{"num_hidden_layers": 9, "hidden_size": 192, "n_experts": 64, "experts_per_token": 1, "d_expert": 352, "d_shared_expert": 0, "hidden_act": "tanh_gelu", "moe_layers": [1, 2, 3, 4, 5, 6, 7, 8], "router_score": "sigmoid", "normalize_top_k": false, "routed_scale": 1.0, "balance_loss": 0.00649, "balance_bias": false, "init_std_router": 0.0271, "lr_router": 0.000419, "num_attention_heads": 3, "num_key_value_heads": 3, "head_dim": 64, "vocab_size": 4682, "norm": "layernorm", "norm_place": "pre", "norm_eps": 1e-05, "positions": "rope", "rope_theta": 3900.0, "rope_fraction": 0.5, "qk_norm": false, "attn_scale": 0.125, "tie_word_embeddings": false, "parallel_block": false, "init": "uniform", "init_std_qkv": 0.0264, "init_std_o": 0.0264, "init_std_up": 0.0264, "init_std_down": 0.0, "optimizer": "muon_variant", "learning_rate": 0.00664, "lr_mult_qkv": 0.7, "lr_mult_up": 0.63, "beta1": 0.9, "lr_head": 0.00621, "max_grad_norm": 1.0, "warmup_steps": 200, "schedule": "wsd", "decay_fraction": 0.573, "decay_shape": "linear", "final_lr_fraction": 0.05, "batch_tokens": [32768, 65536, 131072], "max_seq_len": 768, "doc_mask": true, "z_loss": 0.0001, "train_tokens": 445800000, "max_steps": 7008, "dataset": "wikipedia_en"}
Below are experts of layer 5 (counted from 0) of a mixture-of-experts language model. Rows are named router (the router's row for the expert), up (a neuron's input weights, with its number), down (a neuron's output weights, with its number) and show model dimensions 0-191. Each number is 200 + 30 x the weight over its row's rms, rounded and kept within 0 to 999.
After each expert's rows: "raises" lists some tokens whose logits its average output raises strongly, later layers aside; "mostly gets" lists some tokens that are sent to it at least half of the time. This comes from a sample of Wikipedia text that the model never trained on.

# expert 46
router,208,221,178,203,165,190,223,192,285,216,208,160,232,207,158,199,205,168,160,200,183,236,163,197,201,217,185,228,176,192,166,189,181,134,182,231,241,194,226,202,140,188,127,226,215,242,262,244,203,211,204,230,226,158,232,189,239,181,203,183,172,212,143,239,190,230,176,178,166,153,177,180,170,203,180,224,203,202,213,229,213,200,169,204,171,247,226,196,242,223,194,207,208,220,142,224,218,158,204,225,234,190,215,186,236,165,157,151,203,237,192,203,166,223,153,189,155,159,220,189,218,227,155,165,163,198,204,229,210,210,223,190,204,184,233,193,222,224,241,176,238,234,180,204,190,263,208,186,205,271,142,178,228,210,220,154,181,173,176,234,156,196,162,190,227,217,255,199,216,230,157,230,175,260,212,178,186,218,166,258,165,254,182,242,210,214,210,215,128,183,209,219
up0,180,223,168,151,167,214,172,215,214,207,199,198,148,220,183,185,154,236,163,251,209,210,180,218,179,186,224,148,170,173,230,193,196,246,213,222,159,164,235,202,154,187,194,249,228,222,180,224,186,168,182,144,222,197,225,200,223,194,210,206,229,215,258,221,208,189,196,223,175,203,211,148,175,286,210,255,288,220,206,215,179,190,181,272,160,253,226,233,138,190,171,205,229,233,229,201,237,201,208,209,232,200,173,176,215,183,180,196,212,194,230,161,215,172,205,189,180,169,247,246,183,229,137,168,251,197,232,168,192,188,213,202,224,234,170,152,193,210,206,189,226,193,199,214,158,203,247,112,197,216,207,115,229,186,182,176,177,204,206,191,198,136,169,197,174,273,215,216,208,225,165,202,179,232,170,181,201,191,198,192,220,211,222,227,231,194,234,190,225,166,221,151
down0,215,253,168,202,223,123,222,141,198,195,177,210,202,199,231,174,216,193,158,215,167,191,202,206,185,224,179,186,208,234,150,207,210,167,220,231,193,235,138,145,167,245,231,178,253,192,209,188,193,184,238,222,204,212,216,204,197,246,233,130,230,190,168,192,177,267,197,235,239,214,173,210,211,184,202,201,211,201,187,202,200,136,192,282,196,198,142,217,197,255,219,181,214,233,153,142,152,207,151,187,190,193,272,244,239,196,242,120,196,197,115,227,205,152,176,199,153,195,182,228,169,196,215,210,153,158,209,207,217,175,181,218,208,177,188,169,245,176,228,215,209,201,177,176,190,171,153,208,195,198,185,182,208,198,212,194,257,198,158,208,201,163,215,178,209,211,193,240,185,208,203,217,208,207,183,239,138,176,208,215,203,197,209,145,228,229,235,260,199,222,180,167
raises: "und", "now", "un", "from", "2023"
mostly gets: " (", " −", " +", "′", "°", " (\""

# expert 50
router,200,225,176,166,169,204,219,239,222,240,171,210,223,162,183,214,178,174,233,124,168,232,210,204,217,190,184,174,280,210,197,185,192,190,204,229,180,224,179,207,170,158,218,167,185,190,194,242,234,203,221,164,196,123,208,213,221,198,177,176,247,183,216,219,156,201,198,208,181,186,209,228,168,250,172,224,164,213,185,202,204,172,215,178,199,211,153,226,250,183,146,180,189,206,248,235,257,156,230,182,209,233,252,207,162,244,177,200,206,158,199,301,247,221,201,257,164,227,192,226,217,173,170,150,195,255,192,226,214,191,171,182,166,225,198,199,200,217,208,210,161,191,158,168,146,212,216,212,200,196,145,130,218,207,182,179,250,169,190,216,191,180,193,170,155,223,193,261,243,132,177,187,229,227,211,241,228,226,210,182,203,215,185,207,208,203,148,197,267,211,190,165
up0,200,215,167,170,147,191,213,166,142,155,216,151,217,184,174,188,190,170,208,146,182,165,218,204,193,186,189,166,220,141,199,175,221,256,204,166,217,202,203,240,197,239,190,176,220,170,183,184,234,211,202,218,151,160,204,226,246,189,225,232,242,175,195,195,173,171,211,222,232,158,194,161,296,163,132,181,187,262,148,215,189,220,257,203,225,188,171,179,218,175,200,213,223,150,208,200,216,260,204,209,214,245,234,227,197,197,216,132,209,227,235,200,185,249,190,232,180,234,171,227,192,169,155,180,219,174,238,272,183,141,155,190,262,215,187,248,250,203,182,149,212,235,187,188,198,180,217,212,209,159,184,233,168,222,182,172,209,254,140,173,193,167,220,196,195,157,215,196,199,240,178,221,166,157,213,212,196,209,206,181,203,239,208,184,205,223,211,191,213,174,223,245
down0,191,159,207,181,278,156,168,225,233,231,225,195,183,224,210,131,178,162,222,180,211,165,205,185,210,191,148,188,171,234,192,231,140,168,198,260,197,208,222,199,195,212,220,142,194,227,138,180,235,189,216,166,233,269,220,104,208,157,200,158,221,227,220,153,217,178,193,172,186,224,213,196,194,238,222,171,227,253,222,224,228,193,217,231,252,196,212,247,203,192,207,133,179,245,206,190,232,195,213,214,197,210,207,186,149,191,259,205,204,223,184,150,280,227,236,186,215,199,196,170,223,213,225,149,227,211,267,185,194,193,177,213,214,192,232,216,141,182,214,250,202,224,181,200,227,197,270,176,187,232,231,201,211,188,201,202,175,147,203,214,231,200,151,186,240,233,224,214,243,208,125,202,185,200,186,178,201,170,194,216,170,214,198,196,206,219,198,230,152,208,203,183
raises: ".", "-", ",", "s"
mostly gets: "ip", " pop", " rap", " up", "op", "rap"

# expert 36
router,215,204,242,258,181,231,189,187,195,195,208,182,256,169,192,180,240,161,259,164,145,202,180,183,180,202,197,226,230,229,195,82,206,194,212,219,173,226,210,205,185,217,181,216,164,208,241,199,219,258,231,236,199,210,187,195,126,180,228,214,233,216,192,193,223,214,217,204,233,182,198,238,212,185,159,178,188,192,231,221,191,197,220,187,199,127,180,224,209,208,215,202,181,180,223,211,198,175,170,189,144,224,156,213,246,233,181,193,183,197,157,209,167,175,212,173,202,189,208,245,198,171,264,171,221,225,165,185,172,209,176,173,163,228,236,231,220,239,199,149,251,164,216,175,202,239,203,132,220,182,154,144,271,183,160,207,216,189,189,204,182,235,257,202,243,219,228,228,216,218,117,222,196,191,210,195,191,234,184,160,157,205,189,158,240,205,189,164,259,236,167,183
up0,203,235,182,193,229,169,271,185,241,222,174,154,188,217,169,234,235,202,186,187,173,271,220,194,170,268,197,217,268,188,221,178,188,277,250,232,177,171,155,243,240,260,228,197,175,225,223,209,220,184,186,153,228,183,214,198,169,196,212,193,254,171,241,191,185,200,189,221,191,214,254,158,249,205,174,254,207,152,204,189,178,175,215,154,175,168,236,178,194,212,192,185,173,196,183,155,211,218,210,208,179,225,181,175,170,189,197,123,256,202,189,202,226,190,220,163,211,188,233,178,197,205,198,231,208,171,192,181,199,158,220,225,220,147,191,190,179,182,205,188,205,211,190,215,148,161,232,261,173,141,205,197,212,202,156,159,242,189,188,163,189,176,201,201,189,204,168,239,219,189,99,213,193,226,181,216,195,208,236,146,168,202,194,206,228,125,190,223,172,182,228,161
down0,219,235,217,146,241,197,203,219,210,139,186,252,180,233,158,216,202,179,233,212,209,218,197,231,206,178,195,176,158,205,162,178,153,211,114,202,178,208,235,208,220,240,178,160,195,234,184,174,187,256,224,198,151,244,193,231,219,209,167,201,226,216,163,153,182,239,171,204,244,211,161,183,197,205,243,197,223,190,171,187,182,211,185,241,225,209,242,221,221,164,268,209,212,227,192,165,210,202,181,161,224,201,213,186,177,203,155,171,230,242,238,184,172,234,169,191,234,196,164,166,167,227,222,192,199,231,186,156,224,170,158,151,197,225,204,260,225,245,161,206,234,163,194,221,199,200,199,190,188,332,258,177,214,191,182,212,187,184,228,193,184,193,188,221,201,259,205,221,292,188,242,180,179,181,215,227,192,221,158,200,199,228,165,203,154,192,207,221,185,202,227,152
raises: "y", "ort", "ic", "eed", "ur"
mostly gets: " Am", " sp", " am", " Em", " ===", " =="

# expert 24
router,208,237,228,138,148,216,209,167,211,220,186,173,198,196,183,220,140,204,256,200,179,246,187,166,189,224,216,191,168,195,263,179,203,199,250,235,206,163,210,197,202,201,212,256,166,232,247,190,154,201,141,149,192,157,186,231,196,174,184,203,206,195,169,234,216,235,216,236,192,178,163,168,189,226,268,205,194,198,186,166,225,187,183,194,172,202,202,222,185,199,184,196,202,173,179,209,173,141,185,206,174,194,240,184,266,226,151,221,181,231,187,173,217,200,190,206,236,179,213,125,189,189,161,183,224,142,212,220,175,212,240,236,212,222,149,255,259,271,194,186,179,238,206,192,241,213,185,165,161,181,185,178,172,157,204,263,216,204,134,218,237,248,157,198,234,230,164,163,216,220,203,213,158,193,238,227,251,260,210,226,223,176,254,199,215,214,181,242,205,210,194,209
up0,173,189,179,160,228,207,190,237,196,219,218,211,179,192,218,228,152,222,232,180,208,165,181,208,195,180,184,263,150,181,205,211,134,213,175,195,212,183,184,194,190,169,203,238,227,168,239,192,200,219,194,174,187,154,166,202,223,219,223,184,164,243,205,245,193,195,159,184,216,215,258,229,175,196,221,224,231,186,213,185,215,197,180,211,128,204,200,169,198,261,190,246,221,166,152,214,182,235,200,199,182,228,219,218,192,165,178,250,198,196,177,202,250,197,271,203,146,233,168,175,201,181,214,236,258,191,211,229,177,200,141,190,252,215,162,183,231,172,197,154,182,178,175,222,171,156,200,169,189,224,185,174,221,204,171,222,137,196,167,174,158,234,203,189,255,222,217,231,273,168,161,205,244,231,227,154,273,229,221,169,207,154,208,212,221,192,235,206,150,156,295,203
down0,206,175,187,214,196,195,234,199,214,221,224,189,188,208,190,195,250,260,180,178,233,212,179,181,219,194,204,167,238,209,246,193,232,189,154,181,225,196,242,210,264,167,168,184,182,231,228,177,203,177,231,247,205,183,195,224,154,157,154,211,234,192,189,178,211,176,243,199,207,232,149,165,228,230,160,248,210,235,163,174,206,209,212,220,198,198,166,222,213,156,210,227,192,207,203,175,271,138,220,152,186,284,177,174,162,171,184,187,239,239,230,204,175,221,253,234,197,200,182,237,189,210,215,210,201,158,194,212,286,235,181,220,218,145,151,166,201,189,235,167,188,207,212,218,220,209,206,221,192,211,212,227,206,187,200,180,116,164,210,177,190,165,186,139,210,168,220,188,220,224,176,228,269,160,113,218,251,189,173,177,181,170,214,227,220,174,163,156,227,251,182,198
raises: "ate", "é", "in", "s"
mostly gets: " n", "r", "br", "tr", " br", " fr"

# expert 8
router,226,267,172,206,126,188,163,214,154,208,206,238,243,163,244,182,229,163,180,181,213,202,242,200,184,232,207,206,166,217,226,168,201,170,244,206,232,247,205,227,120,194,175,216,201,263,262,182,187,191,223,197,179,252,258,207,186,166,206,199,249,233,164,188,212,196,221,189,205,184,201,170,214,170,191,261,215,182,181,226,193,183,170,215,205,201,189,192,192,211,156,135,213,188,177,201,184,166,168,202,218,200,220,173,147,229,212,166,167,239,201,192,214,183,182,206,191,136,188,136,195,196,140,181,242,151,214,210,220,256,214,218,130,252,136,234,188,198,192,225,224,194,207,217,216,238,187,184,192,165,180,203,271,195,155,161,214,208,222,206,241,160,223,146,208,215,206,220,188,228,143,196,132,208,207,204,195,225,171,239,199,155,205,223,174,212,224,223,238,198,224,216
up0,173,210,195,185,179,274,224,203,118,203,183,191,229,212,232,222,195,281,167,205,198,136,196,159,172,269,208,229,185,199,240,221,229,226,151,217,251,164,181,198,246,245,202,206,256,207,253,173,197,185,214,180,220,220,184,201,247,222,252,241,135,209,168,190,211,147,214,224,202,138,196,214,202,216,201,210,231,173,194,197,161,214,225,256,167,213,167,208,170,164,142,180,242,182,224,215,185,265,209,216,191,242,227,167,190,198,165,206,217,196,178,210,195,213,167,211,220,175,208,266,217,187,196,238,185,244,180,227,208,191,236,231,237,178,252,155,200,194,176,138,214,148,143,205,174,186,184,248,213,177,194,203,204,213,226,198,162,233,123,198,170,196,198,194,166,215,170,216,192,178,246,212,213,168,196,201,212,206,216,196,222,177,225,232,181,173,243,176,178,212,163,229
down0,164,222,215,211,203,156,128,199,192,254,239,170,146,188,151,195,199,228,222,228,205,193,160,209,172,210,178,143,214,238,219,174,125,247,213,242,171,208,192,184,202,227,251,229,185,132,176,173,257,175,232,186,180,237,220,158,133,221,185,199,174,175,192,228,205,189,199,240,216,227,221,209,210,152,247,218,217,235,195,198,214,206,174,203,196,166,164,203,218,232,206,199,182,254,175,197,222,196,228,199,184,157,114,186,204,217,184,220,192,181,169,199,172,175,145,193,193,224,203,194,160,245,205,241,206,167,241,225,175,227,167,205,184,250,198,233,221,251,235,192,216,226,198,199,219,183,264,160,158,177,233,212,177,206,171,130,215,183,191,210,212,182,193,123,211,174,194,182,207,213,170,219,207,231,177,180,201,192,232,196,159,256,172,185,200,205,148,252,129,223,167,205
raises: " ====", " ===", " JPL", "Scientific", "===", "===="
mostly gets: "|", "=", "\n   ", "|---|---|---|---", " Website"

# expert 4
router,157,226,217,225,155,205,191,214,164,202,197,233,232,205,185,190,212,194,221,171,210,188,198,243,177,228,190,214,206,202,234,207,163,175,233,242,184,248,174,179,205,203,229,169,170,176,202,248,217,200,169,191,155,170,160,208,201,135,216,243,204,230,191,248,185,217,242,249,135,241,184,148,183,184,168,203,268,174,187,188,187,155,215,176,161,142,132,225,189,279,157,155,225,207,177,224,181,145,173,227,256,248,229,161,202,238,199,186,221,172,211,172,222,187,188,167,190,184,223,215,213,241,242,250,209,193,234,236,208,198,197,157,185,219,198,208,231,229,169,193,171,259,209,208,180,191,200,187,230,201,180,236,186,234,163,263,206,169,152,229,180,193,153,154,216,199,195,228,175,190,146,219,197,226,212,188,216,184,216,119,215,195,202,180,206,263,192,152,241,186,161,181
up0,202,223,240,217,169,172,235,194,201,185,173,231,244,202,151,172,186,256,89,200,180,189,242,253,165,203,196,181,171,201,182,158,195,225,175,199,239,223,228,271,192,232,165,196,173,205,217,203,187,191,198,171,160,206,166,181,197,157,248,214,194,232,176,193,191,194,212,207,185,174,241,254,241,141,181,222,204,227,173,197,205,244,254,241,211,187,228,202,178,201,189,209,148,190,121,203,205,222,236,225,259,209,183,204,232,239,214,186,201,173,218,192,198,188,182,146,158,212,196,224,190,229,227,132,216,262,180,179,190,202,208,208,221,207,226,146,237,198,180,184,195,193,211,258,208,196,183,193,168,217,179,200,189,174,237,215,186,189,154,145,243,214,147,188,274,251,197,189,249,167,227,210,203,220,201,158,229,207,206,191,227,241,138,201,198,217,197,153,196,204,202,267
down0,237,225,185,216,208,165,253,180,201,205,188,195,210,211,188,199,182,182,225,197,199,211,187,213,255,235,186,198,150,244,205,208,191,200,147,232,254,183,227,157,202,192,205,209,191,154,199,230,190,157,191,233,192,228,141,194,179,218,230,156,212,217,132,223,204,192,200,188,180,220,200,181,169,232,216,200,208,125,194,191,238,242,232,210,248,189,151,178,192,186,226,212,166,212,203,168,212,164,185,219,270,240,174,176,201,199,228,212,285,219,134,180,146,193,186,202,176,208,229,322,165,258,178,204,192,212,191,192,223,195,170,223,195,213,238,193,199,225,206,190,189,171,199,169,240,178,223,235,173,230,205,204,164,207,240,232,145,234,208,219,220,184,130,231,211,154,220,211,127,223,273,161,167,177,184,245,201,215,175,194,237,202,236,208,216,242,192,166,180,194,205,230
raises: "at", "it", "ing", "ant", "or"
mostly gets: "orpor", " construct", "medi", " collabor", "stitut", "press"

# expert 42
router,201,207,221,234,159,189,180,226,181,223,185,161,176,196,194,180,231,216,188,192,192,190,220,192,210,232,207,258,193,208,218,192,202,178,251,176,208,228,180,182,145,211,174,224,199,256,228,226,246,270,248,227,199,181,169,193,164,176,198,179,189,196,142,210,210,191,174,224,192,209,185,188,189,234,198,219,169,212,192,236,144,198,177,236,193,263,163,236,230,240,170,178,181,205,195,271,152,148,196,179,242,195,254,187,182,194,200,190,195,289,171,197,165,210,202,216,99,176,199,193,185,163,197,309,249,257,235,218,196,198,210,203,173,239,203,215,209,210,210,173,235,197,203,192,255,219,176,127,184,189,164,139,253,192,193,164,179,192,211,194,193,204,161,187,210,234,249,214,187,226,175,196,202,246,188,172,198,232,159,216,212,240,185,212,217,227,211,172,220,244,179,163
up0,210,139,134,224,143,186,260,149,218,164,189,193,205,173,260,213,185,192,224,252,206,186,158,210,134,181,189,182,185,221,237,200,184,209,175,159,224,223,228,156,223,199,157,170,189,209,210,192,223,199,153,141,229,228,234,189,193,240,249,175,207,155,169,218,243,180,205,214,211,185,223,237,153,194,194,226,181,261,163,199,203,228,201,240,217,233,204,190,222,167,231,210,168,232,122,187,160,166,202,203,185,193,173,212,216,232,203,211,206,189,169,227,179,203,148,192,156,179,173,197,208,241,272,207,200,187,153,214,230,199,221,177,209,227,168,226,238,201,175,210,181,144,203,180,146,199,259,183,146,223,201,120,195,184,193,214,198,221,208,239,205,224,194,198,299,180,182,217,222,179,233,195,167,208,232,178,174,239,166,206,168,206,224,201,165,194,215,215,154,214,157,220
down0,185,198,215,201,202,196,246,284,207,224,208,166,253,226,186,204,198,199,184,204,234,225,240,257,174,197,211,206,189,196,173,149,264,215,176,202,201,154,194,222,188,242,209,238,208,261,238,205,211,176,198,177,237,134,200,196,278,236,206,176,276,214,177,199,156,245,148,232,190,164,166,200,195,211,163,213,156,175,189,204,223,224,188,252,193,204,187,234,187,211,232,182,231,198,218,243,224,176,203,205,214,189,188,190,204,191,247,154,168,185,255,200,197,136,143,196,209,217,192,201,202,199,162,231,191,224,218,180,218,228,174,217,192,177,218,190,164,255,186,242,219,214,202,180,263,155,248,204,262,186,164,197,173,189,185,223,228,226,179,232,229,213,189,231,164,152,227,195,241,225,219,173,193,245,226,126,180,205,187,162,202,204,167,219,267,183,206,194,222,215,171,271
raises: " |", "\n", "is"
mostly gets: ")", "})", " vocals", "\")", "]", ".)"

# expert 57
router,190,276,187,187,162,239,218,248,188,212,267,207,207,199,167,186,140,167,179,242,192,189,210,190,192,208,220,195,202,158,206,193,170,206,204,239,176,215,191,212,165,217,200,195,155,192,222,217,177,220,168,194,189,237,222,240,192,176,207,184,241,229,243,266,218,198,173,144,204,216,178,207,217,200,178,230,189,221,171,204,135,206,195,245,194,151,205,211,223,193,178,197,197,121,177,184,211,230,260,148,185,213,196,142,163,244,255,190,270,216,197,195,268,197,179,229,203,191,243,208,195,206,203,200,190,204,208,193,206,166,170,142,202,208,173,231,255,229,190,204,213,163,201,194,171,202,224,245,215,202,199,169,165,191,191,154,220,188,218,196,117,189,232,211,240,248,240,212,240,201,222,217,194,226,248,133,231,291,154,171,212,190,205,209,183,184,228,173,124,186,193,211
up0,189,206,150,199,159,215,226,249,237,228,207,165,131,243,183,219,165,180,214,218,217,158,244,201,193,156,231,181,181,211,229,133,195,146,200,161,158,227,243,196,206,208,161,197,205,208,178,176,220,188,221,175,176,147,180,187,217,197,231,201,133,164,210,192,210,240,173,222,214,212,216,174,227,195,238,164,239,227,212,217,220,169,206,205,260,187,236,177,200,239,208,220,187,159,260,250,241,212,216,225,193,188,191,187,210,217,258,191,206,213,180,243,193,189,242,209,153,260,223,197,139,203,238,196,215,187,173,204,217,188,180,213,165,177,238,190,184,199,152,238,199,176,185,147,129,207,185,140,142,222,204,272,215,211,197,194,150,220,216,231,162,156,230,163,235,221,167,146,183,220,204,221,186,219,142,165,229,203,183,202,171,193,167,163,160,153,186,180,225,222,204,169
down0,203,171,244,209,240,197,176,98,135,177,184,173,205,186,224,213,163,161,259,184,172,177,224,228,210,199,120,230,216,171,197,242,256,194,175,199,200,211,218,212,225,238,207,178,227,166,183,137,198,165,172,196,239,184,221,165,127,202,188,191,239,192,228,191,190,200,215,237,240,228,233,172,209,257,219,209,196,187,202,201,183,193,172,196,269,202,169,190,208,150,212,149,161,162,179,177,227,246,212,227,242,187,214,221,179,191,227,254,197,220,148,187,202,146,154,212,244,210,207,148,173,230,211,188,222,204,220,159,280,220,219,230,201,139,163,202,194,182,209,180,199,185,200,188,201,200,236,170,224,193,194,155,182,164,245,202,216,226,197,200,138,195,173,161,187,175,158,220,192,160,192,191,232,200,194,189,171,212,223,165,223,182,257,192,150,193,190,215,152,160,198,225
raises: "ider", "ild", "ant"
mostly gets: " Singh", " Bh", " Raj", "mad", "ā", "iy"

# expert 48
router,210,255,257,188,185,198,168,203,187,178,185,229,239,181,217,133,230,192,244,198,165,221,179,169,212,262,279,237,225,247,209,161,187,160,183,172,165,200,149,203,194,212,197,213,176,215,228,210,246,200,194,218,191,196,208,173,192,181,231,201,212,217,182,207,236,188,212,226,213,178,178,181,220,215,182,247,199,186,172,230,149,177,180,183,235,197,160,184,234,228,214,158,217,203,218,249,245,193,191,197,250,188,240,170,203,202,158,186,178,231,190,203,188,245,200,245,204,172,201,173,186,194,180,253,262,236,211,202,171,219,241,209,204,275,171,247,249,194,214,226,203,218,164,162,214,215,170,134,211,198,147,227,213,196,145,132,199,168,220,246,233,203,241,163,201,267,228,184,186,237,130,214,220,260,198,179,166,200,186,170,175,209,149,215,219,212,161,146,193,222,166,168
up0,181,213,247,191,164,200,192,199,222,262,202,200,168,209,221,176,214,180,214,254,234,158,152,250,197,155,178,202,204,230,195,242,197,250,189,167,215,184,213,170,217,201,237,196,193,195,192,193,254,216,223,221,206,214,165,232,236,153,236,200,134,211,202,207,201,239,201,224,199,118,199,179,191,203,294,181,185,217,181,213,191,141,182,252,122,204,199,185,217,179,212,157,208,215,191,200,212,182,250,189,164,198,215,200,238,144,219,223,196,248,198,266,215,237,188,190,215,204,198,180,151,210,170,202,236,239,229,169,171,163,217,149,232,247,191,244,197,224,148,188,225,256,192,177,188,213,226,148,194,191,181,235,208,213,270,189,161,188,219,190,191,202,218,197,203,211,223,195,255,205,243,163,185,177,209,220,228,191,186,206,197,184,207,228,195,214,220,203,210,185,327,171
down0,185,149,193,193,209,201,222,216,238,194,199,165,222,204,204,222,188,181,222,176,230,245,212,216,237,181,184,202,204,187,201,176,178,220,161,211,199,173,130,193,237,215,179,222,178,236,184,204,242,219,160,230,227,174,215,255,165,212,223,213,252,194,191,182,216,190,218,145,221,173,155,164,231,278,196,184,251,151,170,239,153,204,238,214,200,169,201,220,172,189,190,211,161,200,257,193,203,128,146,238,177,164,200,155,225,258,180,170,177,211,193,148,191,235,266,179,207,201,179,161,201,196,183,181,273,222,205,179,208,183,183,149,172,188,200,195,196,206,215,219,219,227,218,221,181,217,187,208,204,215,246,222,187,216,183,230,188,207,180,184,130,227,185,265,152,170,235,274,243,205,156,244,192,252,184,199,169,186,203,173,174,182,226,171,271,181,182,201,266,178,172,244
raises: "\n", " These", " However", " They", " There", " The"
mostly gets: "\".", ".\"", ").", "."

# expert 14
router,166,183,205,214,171,223,235,181,200,200,193,186,224,196,196,147,202,197,130,257,182,245,182,190,231,169,176,228,264,220,176,164,193,237,232,160,177,214,155,249,196,163,200,258,169,187,179,235,236,197,164,214,221,222,161,178,191,155,198,178,221,232,243,162,168,189,192,230,194,172,223,191,219,192,153,218,227,173,182,212,239,181,230,207,173,198,167,215,186,182,158,211,163,174,218,200,215,251,233,149,189,207,198,212,159,214,182,184,183,212,204,240,184,168,175,205,235,170,234,141,251,208,198,283,184,202,210,216,181,227,175,207,200,218,245,208,252,201,233,165,241,240,210,192,213,180,169,209,161,214,95,220,173,146,247,222,202,245,181,187,194,239,199,181,239,251,183,208,150,174,229,248,172,217,238,167,211,239,139,236,217,168,207,186,207,227,222,191,245,217,227,180
up0,216,220,251,238,203,196,223,199,211,186,238,242,158,128,216,217,216,166,236,195,216,226,213,201,199,218,233,236,236,189,251,252,219,231,117,212,148,173,210,184,147,209,214,237,142,185,215,189,193,220,179,226,197,178,176,236,179,167,234,149,222,176,204,152,234,248,228,161,159,155,219,202,232,188,165,203,183,198,213,246,195,211,211,221,199,147,212,201,170,194,191,191,226,240,244,247,238,170,231,209,158,172,297,178,137,222,206,190,165,175,224,184,206,210,188,240,211,238,190,225,224,172,176,152,240,184,207,162,241,222,255,218,195,195,229,211,222,187,141,204,201,172,236,224,230,185,212,166,218,171,216,178,212,182,194,170,223,186,223,186,225,183,246,213,210,197,188,167,178,257,152,207,136,227,193,249,188,190,199,209,147,186,212,228,248,206,202,142,188,203,218,209
down0,180,185,161,200,190,184,303,182,222,159,223,223,179,214,239,216,217,175,214,199,168,196,202,244,196,215,187,168,203,180,176,174,258,197,237,219,246,267,203,212,182,178,248,227,202,156,211,226,163,195,157,172,215,215,203,183,220,214,221,144,170,217,171,170,183,208,193,200,238,203,218,148,206,233,111,178,235,223,223,188,132,214,159,194,192,248,206,173,211,238,231,176,188,203,259,146,234,208,193,225,184,157,273,231,216,192,189,204,202,185,214,164,148,230,235,233,217,241,210,208,228,156,178,226,215,176,207,170,214,166,224,233,197,96,195,192,190,190,254,234,197,213,201,155,212,219,191,161,153,236,207,193,170,214,208,208,199,154,193,177,207,200,197,213,180,272,250,190,224,157,206,151,216,171,163,220,239,224,235,207,207,215,195,177,189,192,197,151,228,203,179,178
raises: "ant", "in", "ang"
mostly gets: "adel", "sel", "ael", "al", "embly", " Jim"

# expert 62
router,206,232,217,186,202,201,209,226,182,255,217,211,217,151,180,185,246,203,204,203,207,168,203,208,159,202,200,178,192,174,219,177,217,218,187,217,219,230,217,176,189,222,150,215,218,179,202,199,222,216,152,257,190,237,200,181,156,189,197,126,243,190,192,251,199,235,198,205,236,167,188,120,188,266,211,231,209,174,244,233,241,170,265,182,194,152,236,194,166,173,174,162,207,189,206,195,243,228,212,146,176,232,213,200,265,235,182,187,251,223,196,235,205,206,227,161,138,191,179,181,177,159,235,209,253,166,223,228,206,233,270,213,213,186,143,201,162,222,203,247,153,198,184,191,134,227,223,167,151,216,195,148,157,203,194,240,217,223,219,203,185,259,228,194,148,186,231,228,172,146,192,206,186,195,240,224,239,184,205,186,173,204,166,192,146,146,176,163,198,197,190,199
up0,211,178,219,200,193,122,192,239,207,180,234,133,218,192,203,211,204,227,134,195,186,181,201,148,216,191,187,155,169,254,234,179,179,211,199,159,191,202,188,170,203,195,193,203,198,186,214,224,173,195,217,250,179,267,212,173,184,198,165,181,234,212,178,254,149,187,203,170,227,204,163,182,203,190,203,188,271,143,222,166,231,209,216,193,171,273,180,204,185,182,144,114,183,200,201,209,183,173,204,192,204,202,278,200,264,190,192,190,213,161,200,169,241,217,214,187,218,152,188,220,258,153,224,222,216,216,191,205,213,173,247,225,165,240,196,186,141,232,194,223,169,252,159,181,204,211,190,257,213,172,204,203,250,217,152,213,195,232,181,250,224,247,220,181,220,197,153,196,222,227,160,216,193,262,191,197,212,149,126,218,179,160,208,228,209,235,225,195,199,190,199,184
down0,260,187,179,245,193,275,177,184,144,207,163,204,149,222,219,160,231,162,189,185,237,164,238,233,236,157,237,225,234,185,247,221,239,223,209,209,177,197,252,172,204,183,202,191,191,184,200,248,198,185,153,197,189,216,245,166,209,207,219,200,139,204,198,179,227,186,175,184,148,191,155,226,166,200,197,235,153,182,158,216,174,205,193,177,220,139,190,173,223,162,191,256,216,193,223,205,212,189,264,181,192,192,172,202,131,190,252,171,167,229,254,253,229,159,236,195,210,220,213,182,140,215,159,209,175,193,213,197,162,213,213,214,213,180,219,198,208,165,148,257,190,217,268,132,161,215,202,185,210,212,231,181,157,210,194,253,228,198,170,186,197,182,189,174,169,200,198,211,191,181,204,182,174,174,235,258,191,204,231,199,163,257,185,165,163,217,187,240,182,160,245,223
raises: "re", "ru", "ra", "r", "out", "ol"
mostly gets: " cont", " ext", " cor", " acc", " app", " opp"